Experts of a small language model: a variant of Muon for the experts.
Below are experts of layer 10 (counted from 0) of a mixture-of-experts language model. Rows are named router (the router's row for the expert), gate (a neuron's input weights, with its number), up (a neuron's input weights, with its number) and show model dimensions 0-63. Each number is 500 + 25 x the weight over its row's rms, rounded and kept within 0 to 999. Numbers have three digits each.
After each expert's rows: a language model's description of what the expert responds to; "comes after" lists some tokens at least twice as common just before its tokens as in all text. This comes from a sample of Wikipedia text that the model never trained on. Tokens count by the router's weight.

# expert 15
router:547499487476482525494549493487503480530486433491511521480500483449523473505474519461479488501518499573528459479488483490489454512510494562496488547509478471485499513506492536499452451532514499
gate0:487506493509559483490487503541482517502544527479528528502488474507491456563524485516508500484506535512474514490496478509489515482507534496497483549502518473499440484457466461510499522531481508
up0:484532512428451505498510501565526468538492489512509481528490546471486507456516488431473514507475550469492547521468530516504492455496511515541487533493502487484550484459530448511497519540472500
gate1:505492523463503528423432484506483516505484480535509510471466507503530491480501514500510497505527490470534469465501486474482482515480477500495533511503491533529495479435502528475534493507485509
up1:492489521498452519449462463529495516524485499542486502460479514501502489460493523495496522503528499459544474483519476524483499537512477500518528526476469532548472476454499531524527477503506490
gate2:483524521483534540470514482504493522473522488483489476489480515524464509465507487459490476476497535510502474546491546493535506511521478481508462507520505494494500446496507509510448482519492477
up2:506519510507518542475512485479501527487491470492480492535456507527452502499475475486500507479481512490471481523514504494557521501522472508497466498467511499483505466480513493525505440531489482
gate3:524528525492516490534507518514513478508470497518479527506490495493528514505465508501534501487492425533511523517462510510523496489482486536518485491487563436501506484485449492515516554512451501
up3:513451481499503537471545514480484499521474456527500556514510506464535493523520528519478485466490527469492531476514498497484529473512509480502496511492459515513503569532490496495501509566452556
gate4:502466465481489528529456504547499508497513474512511523515531477497480491503481467491490503519546556570504452512508483454537483495501513537499480533532506519576524524508468490480521507475488500
up4:520478444519522473443513527522518528511497494503551482461447540489481442471517480526505496501525504465521517494501509491533492488499481515503476500512515496472449455479502459487498502497508508
gate5:539482516510459505498527504513481483493522546530481515493518465476519526514458513523476474518473483475495505491539496459521515479479482505484499502494508520457501482497468533533525531525498529
up5:528486543484493497505532512520508471504535500476478515493495509492487490494458507505480512532468475491497509465520463494488520506497504492518496496498489517457530484512502510513488507489508538
gate6:529502516502492499539451535509530555497438474488484501518556513540512500525510466521477486543521505495494496518515493523431528501533477475495526485558454539521516502506499544467502523459544514
up6:519509547521482540532499527507534519500467485485481504547519510507484515511496489521523500525491529519520487488505524503453549552540495507508487506554476557512511487522499496455469530498506489
It responds to: A standalone space token, mostly between a genus and its species epithet or before numbers in tables, e.g. Rotheca' 'serrata, October' '1990.
comes after: " |", " the", ",", " in", "|", ";"

# expert 12
router:475520523511546478553513512499501499457501532481517466514512507474517461515480487483491482517495465501533447501467484478481554513493473521515513547495483525497514516517498478459460505480472493
gate0:513469485478519495479506533539514498506523483502491517498496529484521480524536490506481506452487527532475499501495507502505499513479532491554475498476539493531501497468469486472509526546476535
up0:515515506505492527507484516520510525486510496520531491534482516487455449486481481485488527500483513469469500494467513527493495481515500516532512510471516489533529493514508488521521568521548497
gate1:495482508470520502472428502473458490483516538484493540470502529510503506531505527495528499534507505450542513444517485504534516448507447528495540521533498484504504498463484492469513494538480488
up1:480463519496493498479465481480485498490518481511482523485488557505482465508488494507506502501460481474542561481486479473541512467519481514516498508516469523546529470455494525510495477493530505
gate2:485513528494529539484532457469458507452507491532509481482456526507500518476471496465480479488516537519486474525491504528515457513504461493511455526482453467514491442507496523519465482509520472
up2:504511539474515552498520453472453488476529472502503495527499506502501502517469470507495477515498536496489486525503510504516472482541465480515463480505488487501506448502517497503528466518520496
gate3:479516501472580518502531477525496536488520496494509504515451534473485502487530502513504509510475447489507499489477535512493533542520466532473516511503541512520536466506426500456502560488509512
up3:484496493484496499517500508507456493481477485474436550504497489475476479519503473479487527512503471513501522503462487514533557471482495527512513498514474540491502490502470490505470495541492548
gate4:497487516538494507528515496549506482523525460459538529508486510479493441495519482536489472501503559526498509516514467467495494502473498541531491521490520514478512517546508459498480512484481494
up4:520460508519515516478497497512495526490535497529524517519499496532497467480538450511528498482508518450509467491495519486539502525536499528507453529528521501511521457507493451438500486509518438
gate5:481480470488480454543518490490506472489504503492464499517506520482471559523448512523546468530505460476527500496513504497488482492514504496509446498518512503494489540521511516506523544445501537
up5:466482488453496490517547488513536490526533470473456490510476554497494526484458508542528483529464478485531517476534467524455479482491487476530507455530493494478518562507528495538536517443532515
gate6:467489484490475467502529509510490533509489508486503536494509529499489482478488467498506532550534492516503518536520486503503520493517488468545549450525468539528544476478480535499467477483499507
up6:478470513505476505521540522522513498503504515480515541474511500496480503511524459490545499506489506540549511510530531487483546508543515521521499505512459567529483445504499535503509486534477505
It responds to: List-item dashes at line starts, hyphens, en dashes, opening parentheses and slashes in results lists and sports tables, such as white-tailed, 0+0.
comes after: "\n", " /", "\"", " medal", " UTC", " non"

# expert 1
router:460483475507514489528539473463534451475516481494513493508507483514508550514498480524469506521509490491485469482502486498515530539521470496488488517467506462485531496480492496482450468522524469
gate0:537512504491564499521482447517520497474528490509517472487474492487463467496531505490459488485509526488498528454506504496490523513505518489459503537534489449517484460447496509531523522539485487
up0:502546540485508538501475474530536491535491486518476490502502504502499488481517474488487535549452540505487501543479524515493477454495470505493483520480469464490533537491511499506477524516497496
gate1:501449491462539528487448492508484556473523536506502477496517492477531525458550506504525496522474471426549508485526518489523483479505484513526501531504505496533488506465481486486474497501522518
up1:516428481493451516505502480486527486488488510502493502494524507482505496466503516489476513495481465465556535521517513493506446494529488507517515536489476524559505522458516526546471467496521498
gate2:459509522536515508470526493481524507490495542516485508452502539518470476501485487493509491463478522568508477509496519510516484502508481494516455554528508485506482479486501495548441500529492469
up2:503533538498496524458497488478517507479505516513496534524496521540494469514472471537503484456488478538521499506496543506539527498535484478533446495473509502486452478493507493499495439499500486
gate3:482506503527575528497536468527459511480540485560477529450466492465504493480479519486477484457493541498472470500477536493511484489510507549474527503473520487539468486493481485506512562479482541
up3:484487471479537477482529479494509470525483466487482512489502492482521502519475490494504522487492465491455521497472502498489477429477535529533489459510509487543517500494500462482488490520471496
gate4:511444471488505493514490498503501466530516484550496527497534468461463457467488531508494490531541562561495484512469479482512483517469499540486493523522522540492480511502461475497538568494554484
up4:500449469493536522521493491502486500525515471566497491464515522492482476501485493513535512522508534526524508518485451493485497476519478514494504483529532551481485470480460497483506566498521531
gate5:531467484513510480512501520490498490534508487502511538500510499462440539568490483521540500516476465479497507464506500488470504495480491520512485516464469514485525486494449507505522502477552574
up5:502487520483509479491488500491486498527516486453479510513494523504487507497522509544543505536476491519513490437512506476473505505480524504504514461443454495503526505472485474509468492485511539
gate6:499458463518507507523485487486505547489436494441481497506493496491509514484478486463460555546505468493511485502481490495470493522548455485521503487507484511515497532508471555461455503452508511
up6:505493496495490515514518533510526511499455463450483494516482523489481543471474461484503504518522480520502465493463557472471502514516478511508471524490494514484493484491501498441462494464486539
It responds to: Digits inside years, decimals, coordinates and table figures, such as 19'9'5, 23'.'2, 45.7'6'; also infobox field labels like Born, Genus, Website.
comes after: "9", "0", "1", "-", "8", "3"

# expert 9
router:517530541509482511509509506504497475513529499510514514514519540532524478472510524489477451516527515500483529492488530516523484545507487472528545502478479476504520535483538532453508542503488521
gate0:499457489456541523494483499520491500487540478534527500494503526527529513506499479489489546496497520472496522495481504515505502493518520489528503539515538489515465505465472497495494487537521508
up0:505492512486485529512486494506500515496491492484507489536523482521477482454490529456491507512455493509529523511471528522487492456479535527507490518510528500509511537472502456504479530530515502
gate1:492485470416535519476468508513488545487487531513467474525490510497514510468498498494483479505473441460546506470505500496481473482510508527513532491535468493502505496505495492451485506483479531
up1:489433492443472501476483480514471503508471519511471471522505507515523477445451530517493458482494472471529499468517503518496483503515501487572518546489462514567507492483500521550491463474513517
gate2:474518507458495540480500485486505510488528483469491483482492500507484539485491526489503460464495520511518497515487497506542463495493495449487457519517513531490515462486458496500479487487476511
up2:524512523494461519525499517489513515515527486477527497502475478535454533476474471532484486480515512512504511499491480476549501496484516486498437518522503520510511521493484469516537445471512521
gate3:561539515465534512490509464512493490495498480504524529533468531502495481483480528468490477497506505537531514507531529513500477539462502517499484525504526490545486487521483516502471562562464483
up3:515486484480532494510494525451430534495478496512502525516516506499506513469507494485473539478484514498492521513512510489489547474475490545460530468469516548528454533519486479487507494525451528
gate4:507472479490510503519508486492519517509529457520509501508491488514466539524488500521458467494555529488499472507498475471545502521450508499501466497528495533477490478534500485474544531500491486
up4:537467480510540517527541537482532506528482440517510499481509551494490454522522451505505501512509493534523473473478494521522501468498498522520469494553503537469494447513476478504541524486518501
gate5:531484489523569496477485481499448478510507547526493515509497473507480549518497543464524492497511493492468486487495508482446498469455470503533472503457459509454493482482476489505491497499512483
up5:558514505487527508508497492530479507545541526490460526485497489487470504466494520483496526528480488497494501491482507493451498487488476498545531504499468499447533478508474501498467503523496463
gate6:502525490490487497526508503529541500505480475488476566494498519511507469507478477500491551548472470491477543526516491471471506515489515468503494475458476506532536525483449510471503483473539501
up6:494506484503449533499540507556531500503517472505460522474485524499486462506504492505525518516489505481494526465514523478521543517498528510535481536505484516511523471496459534492462484487485507
It responds to: Digits in sports scores, lap times, dates and stat tables, plus unit words like cm, km, mm, e.g. 3:0'2', 7'3' strikeouts.
comes after: " ", "1", "2", "3", "0", "4"

# expert 2
router:513509488525522509482499484462498456511530467503511528518508522508541482553487482537446465539494483502482481478482517507501538505505490546486500515508476472454528537523478516526498513507462503
gate0:474503552482514460472493529523519547517535485514513506482462505494517508524526518504503533469518520525493548503533495465485503514488548513492518493475556477494501461499481513526529491508512512
up0:478502505438492508511506525534515501474486492478518536517500474513453442470462497473538494517470504535520510512487518531486500497475479519485524497484524477512517490484484478461503534523548479
gate1:518475499480480470513443492506521513496508525517515498493500514425508519502547510502512472494509420438499545483513468504505463498511467538535499524508507462495496490434465484464494510513530509
up1:491456522486476465502450490514518488511516507503455508490501528453506516492525522528519481496518461463524530476516493545516481531539461536534493565497493523560499478466489501513496492494543494
gate2:489501447459599508450517466493496525464524510482463501469468525555467494500470487472482498456493528533477502502462522506507511463535510506497456498528461516481485431475486484517470526501456483
up2:464495464474600521458508478485535526470523504485492515477452512545463473499500471483479513483519518494482497488469514484512567478530501489489469491508478516476506445500486487537517486495493488
gate3:473508547482534526493494493528524494460534510470482543470468474480459468521507477438481456490514514489532526530535501497524500497506472479471478495499549505476512479494506481529527524501500515
up3:525495512473557524501493509503496520514464453513488516505509518475501475497487513505487489480493470480489492523514460485516513454533489505519484464501526504510481482527528497533521491524488513
gate4:519463498500475535492517459485514464491502462511491535471483479540442504479504457507468490532522561487510490519511453482527504502486521513510427556477513520549501515475459460463540529505518473
up4:496430519533545515464510493519509486500503447540472497525496518484471468536517451481531472525483485504532526508506539485540507459519499559500487499501530545507495466484487478476512494489483495
gate5:544484547496487461538514522509508497535519483518487475481534444478500534530472551519481497544516505470484489499451496483490476499476493474517490493528519522515520490477472492477497502506510520
up5:525496517488505478509543524489523496499536518493461514483530498474501520530464506506470503481523501538511488512521509525449499503511502499519513537504542516480534486494491497512495442477478522
gate6:491529493495465505524481525494503477466470513454489495501448510518513478501505484519458528525468499497466523507501508460455523517506480507497515479505464504534529531491475573493490522464528481
up6:488508509497442520520502510513490473486514498484483510498453505481427470493520468506494515521485500509487507501492553466488543523529478521509476494513475527509510445482493505480517515467497510
It responds to: Line breaks beginning new infobox fields, list items, headings or table rows, plus table separators, such as before ==4 January== or Belligerents.
comes after: "\n", " |", "==", ")", " ==", "==="

# expert 6
router:473497483513448472520510498468530469500503492497498490527478527506526468549511512547490464545501470489509503492475449481512518542534493550461506504540482449481494522477522516526510485468476473
gate0:517507526492530519478478499509512473532552508534552525471456503499477506507492501498485500459512565498495540507484472497519489457497505501535507492496512466532498469502527461488517522533501513
up0:489515488449497539504513541554536515535505460504536556516503496530462517491498465495493524502469520520499538475528536515507503472475518502518515478485565472474542504498493469492447517559478538
gate1:532469474433491505477461524526473531478507513538473499505498512460493503476480510521520497502450468492504512486499502478488504494491482515517540523530496473465488537448503494521476505481488514
up1:463456492478468529489497487500466444523515505490480493486474522487512513444486534499502516501510469462531510468534507503506433538493464518508520525486465487525504503487505542543529494498527474
gate2:480508491501552519480560478479518478506527527443478481490494519500523486499474513457489478496485533509473514484495509513518444502488453497493469536464468509508530472527474494532484490505493483
up2:509517509490552549489534485484522472484531468459503556513452532493522476494494487489493492491501528493455538504526456492547480492520505491521444510491488490494513440485501487537490425498501492
gate3:479472475500553523487520487481504535498531482518480559503501538477522499550492497494504534444502524527498530505503519505491502477490475506445477540487539505503551472535503502528489569519493512
up3:483498475492482521474486512516479474471504495527493550473500527477518484520460477494492509479498510471480520506461477508480527475492530481488507479529489503496534538509474455521515512516447461
gate4:560463501531503520492503503542490514523545501516503526498484479507448476466484492519520509549586520505501429529498444461488513492458502546528451527489469502515478502459488492495537542496510501
up4:535454498522498510490510520493525464523474467516516530464471480488487460524520449482539493532523507454494452508494492495554513513488487541517465489510486528491495468482490478457535557499508502
gate5:490499538517499458491513498511492455473505497472479519494497489482519535532474558472506487441535502481493530523501536520505526514469509497534493491513502468479516496480493551484498500487517489
up5:507472522525505454500521526520511477523542486458454488491534480498506434481462498516493485524502485529529476521481456512481517435511488481552467520482521515493584486471509506517538511482533500
gate6:474486575503480471554451507500496513505477482472474501476497508536521472493493500469505513544494510511507483509496517450478509515504510440538507475507483489543529544508490528443544489456510509
up6:467469527486470493513501528520515504514494509503480519523493482473476478500492499473518509535535543521496495510553512491531520509504488515472495513543484507488493500515474520441525476503476548
It responds to: Pipes and digits inside numeric sports tables and years, plus Cyrillic, Thai and Slavic name pieces such as -ović, -kov, -evna.
comes after: "0", "2", "3", "4", "5", "7"